Below are experts of layer 7 (counted from 0) of a mixture-of-experts language model. Rows are named router (the router's row for the expert), up (a neuron's input weights, with its number) and show model dimensions 0-95. Each number is 500 + 40 x the weight over its row's rms, rounded and kept within 0 to 999. Numbers have three digits each.
After each expert's rows: a language model's description of what the expert responds to. This comes from a sample of Wikipedia text that the model never trained on.

# expert 34
router:524484557507513521513580546426586581470567504522483521502521534549560537522472473535486514490557459464558515485547575530517510500502523514520460563458529534449489526440464535579551557472533462557516542503477517469507582462531529487459512506470456522548524408530547457520499500565440507496
up0:508548576489486519423544546482534525506446470527568537474483519524524491539513524539484529526437469516518572442496528521499520537447457517467509526517566460564525513495565446443524550568602539541547463472580584541471527506485546562464522548478455534430500485537526554497480462492483482492
Description: Ch, Sh, h pieces. Word-initial Ch, Sh, Wh and inner h pieces, often in names, as in Chance, chance, Shamil, Sandhu, Zhang.

# expert 58
router:506584497513527464426499510499513521512562437537465500493530604547492451505467445549532454442506525480525496460558480572488471496550500468483494536483526517509495522462492574438592550594514533546524405481485529474540534437518519574505506533583469522499422498516483496493498479523480534523
up0:476573449508462509507505472535465483542540562476436597512566476511560462494480486545559488414486499527528484487525431548518512534510571516492519527550522505528487506397474557535529499539511511541472460513479532494518533432519549536429584481541460515490490465465488623547497478480463499490
Description: Met and placement verbs. The piece met in metal, metabolized, Metre, plus verbs like based, located, set, was born, and the pronoun his.

# expert 20
router:453518514490492518484551588407530493535516475580469471521531500541498503496499491504584428547503458560493522434550505539487530469507477451467484538548583534579446508493523499515538488549448520455488545536517538486520519546557540573527504505540446442509480424498464545542441477542441540465
up0:513445517493520523478506432533498460498568428382439458497538455569525489454485525416530493560498469532555571506469456406493436504499510436472444546512454483521500490550486555474511492526519594463504524469557481457536467506548500488505531448453512450471457524469471505509478490543550525506
Description: Mid-word letter clusters. Middle fragments of words and names, mostly "in" and "ir", as in sp-ir-it, cl-in-ical, C-in-ema, sub-ver-t, Pinwheel.

# expert 16
router:484529471518475479451512509460554488487585423496483471547503555531508506457482444521459405462521466453529516467469511470461493498499533526489494514503572494547500444458519473555517567470546593553582488447572530474523500452525445525476516516518411453517422472549560517551484490515508428503
up1:467469467530534545505513481461505518496485511479550511455541552480493540443510537579491470494529467480562520532490524469461519550453502449524478589396527503526508475538489571551600508525546532476507486448394478551453508444453497571539548508540479488507472538467522541455444520515546444442
Description: Paragraph and line breaks. Line breaks, mostly double, after sentence ends or section headings such as ==Career==, before the next paragraph, heading or table.

# expert 48
router:524504488537587502453486513473551485510500443489442472547539497545540449439486507524488435567494440475434523462487515484485453531565467513473489449595463490542458536499466514537510457508523497556503460473575548493496501494496497594514580512564481537578528420501474465558466527551514515566
up0:470585471481488488492527512508487550538466435525499539539540594568519570541463486560454472575485460516459458489466494491537448506524446451517461412537480477484486476479455527455501486490511489535482442517503523555435560538518490506454461505522463534587496465504578533516551608527460506521
Description: Mid-word ass/arg clusters. Word-internal pieces like ass, oss, arg, ang (masses, ambassadors, target, Massachusetts), plus the "^{" footnote marker after "Playing career".

# expert 6
router:447462544543500473497540484496557457451545450503471510551585542554579460463464468543478495454479494479479486482550491521498545581498504497506443467559523519454444438452542494527503506512512533511612475489512547481512442436554470563462552463499418479543482504496569479498434515510491493426
up1:594488511450437538493514493435533519521587405487531521473535527506490524489415452509547465539419504545500516562467478560510549501514541525541550490505538575475465488473514511523533503463463494493530487501545463456468448489549563484500425469529505534565513490479532462527453549413445476553
Description: Table cell entries. Short entries in pipe-delimited tables: digits, dashes, position codes like MF and DF, and result codes like SF and W.

# expert 15
router:538511537491522500549517530461565446410511433491461501508530583545512495546513475607507450504479445470505489506536605484501500552541536504469463515578515532487448466477563507500496521497496592529561493417472494481562479491503528526456501486559459507473498443512503513528452487549448483413
up0:474565526536438547490450527519555435478570504512548516429522498544471489491522534580485503525433518507489524506491595477463450560469474522552487524548496532484508463509544488519503513566524451461532543454483554487520442458406505543548520536517472458490523493399458531520534494587457550471
Description: LaTeX and formula symbols. Backslashes, braces, underscores, dollar signs and digits inside LaTeX math, chemical formulas and other code-like notation.

# expert 30
router:506492433541486434483470565440501554507506485584471448492559570504501476538497485439526506503528503499491519445503605535502480480458535529427465422518546541517468468457512458480576466560533493521510517451485556514547463420568495529523495483497448440509483458490526559457425479515532547539
up0:485490427466503562427555538507514523501447491488452428481576556461559498468521475543491484457540497565452567479575430540532441536504462473475473509542537502503529480439537510490512512476444473577487537458487527588513466465547469524489560439496461524447511476499449446482520410501483478497
Description: Mid-word vowel-consonant pieces. Short vowel-consonant pieces inside words and names, such as ic, on, an, ot: medicine, efficiency, Vallotton, Eleanor, Erdoğan.

# expert 33
router:505510507548549457435450511475540486496512444512517528516555547581457498538451475473496479453526415490539435507503493596539427503516510472573468496489519564517496495442485484487513478569460583496487499493473523452508547503547495476450529540578434444483392465501498521470483472574520539517
up0:461542467535404470435536478496466437520523543533526581531562533482519495498483468480467494502406471540515467580486582530512510490484538517434491571554467512450446526552512486452523516454473519452579469512473468487508522500519518488462519521562419563461467467482525493483557464533454459565
Description: Letters c and T. Mid-word c pieces (As-c-ent, Bar-c-elona, ex-c-avations) and capital T starting names or titles after spaces, commas or dashes.

# expert 32
router:471494457487510475489501533496573456479518453582457465566484568510511500499445454487539412546511520422501469533554568511461514487516552551478532505571513536477522469486467452575485460534534515451502511453602568500464463435550512506557567430541517480488482474535499459507522551522447520500
up0:510470526562486543494508539461512508556549511533499488528483503581499389437483593519493428544460526500450552533440480493472510450434479479471464519452563498491468504460498583489508482477543519506496560527513529583529575487526510541503373484516462477515440510481452477448523513519468486524
Description: Sentence-final periods. Periods ending sentences in prose, often fused to the word ending such as "es." or "ation.", plus decimal points in coordinates.

# expert 1
router:502488510539525545493581527529550484446538440496458495533531502522501420543471489512499520501459476486503448457475557547485588571522503499483451509579518493524417483366487476522517519510442472548558470499498604475529505494505491563545507504499468508491432448510518434542507497507495508408
up0:484490524509494423513522517536542534465457528524484481414498490503492526466514530457456485453430481537488490434545419499425481474491523461554592465498425500527500487475516415532456535586527544484468484520454565470497539597536490454508527453535508495573495471442494508509472440521469573530
Description: Table number cells. Small numbers standing alone in table cells or between dashes, mostly sports standings and scores, e.g. 17, 0, 3.

# expert 24
router:528515450506477504541507556445539593494494418550458496521518541554497487478487439483517446459568501480482551424537488472452497497487472555541522542545506578444479499479502524454568538551460442445539484533516544491458489407504479527489521508554476466529462468540563498543493548596517527452
up0:551476528514562537526528429483492479468457495495428517522495457552525548407466486543468511473482515532487445538532525518442434424484424477455478503457493518549490555465479511589506519512506443517523482541527490428500454474508548521488451507527517496476577477426482490572448554569546575517
Description: Verb stems. Verb stems split before an -ing, -ed or -s ending, often after "to": kill, develop, found, lead, disappear, learned.

# expert 14
router:492507504523498464500561561419532590466540493561477488526537532577533513468410457499434488441495490498502550469528530491473576479563499568475460528495498540434487455494496557551572511508476506476484463469466541496507525439511452515479578518605497412491457495533489454478492481530489531531
up0:483505512564508508510504555522551456437543447466501526496468534429445505474482440502530445486373506469516525503512480469433470414557498548505490536528404506503483532493418465528531471461491455474450468510546468440530476468575451510478526563489530462502454448456492521539508557473497500433
Description: Verb endings, prepositions. Past-tense endings and action verbs in narrative prose, such as employ-ed, took, joined, and prepositions after them, such as in, into, from.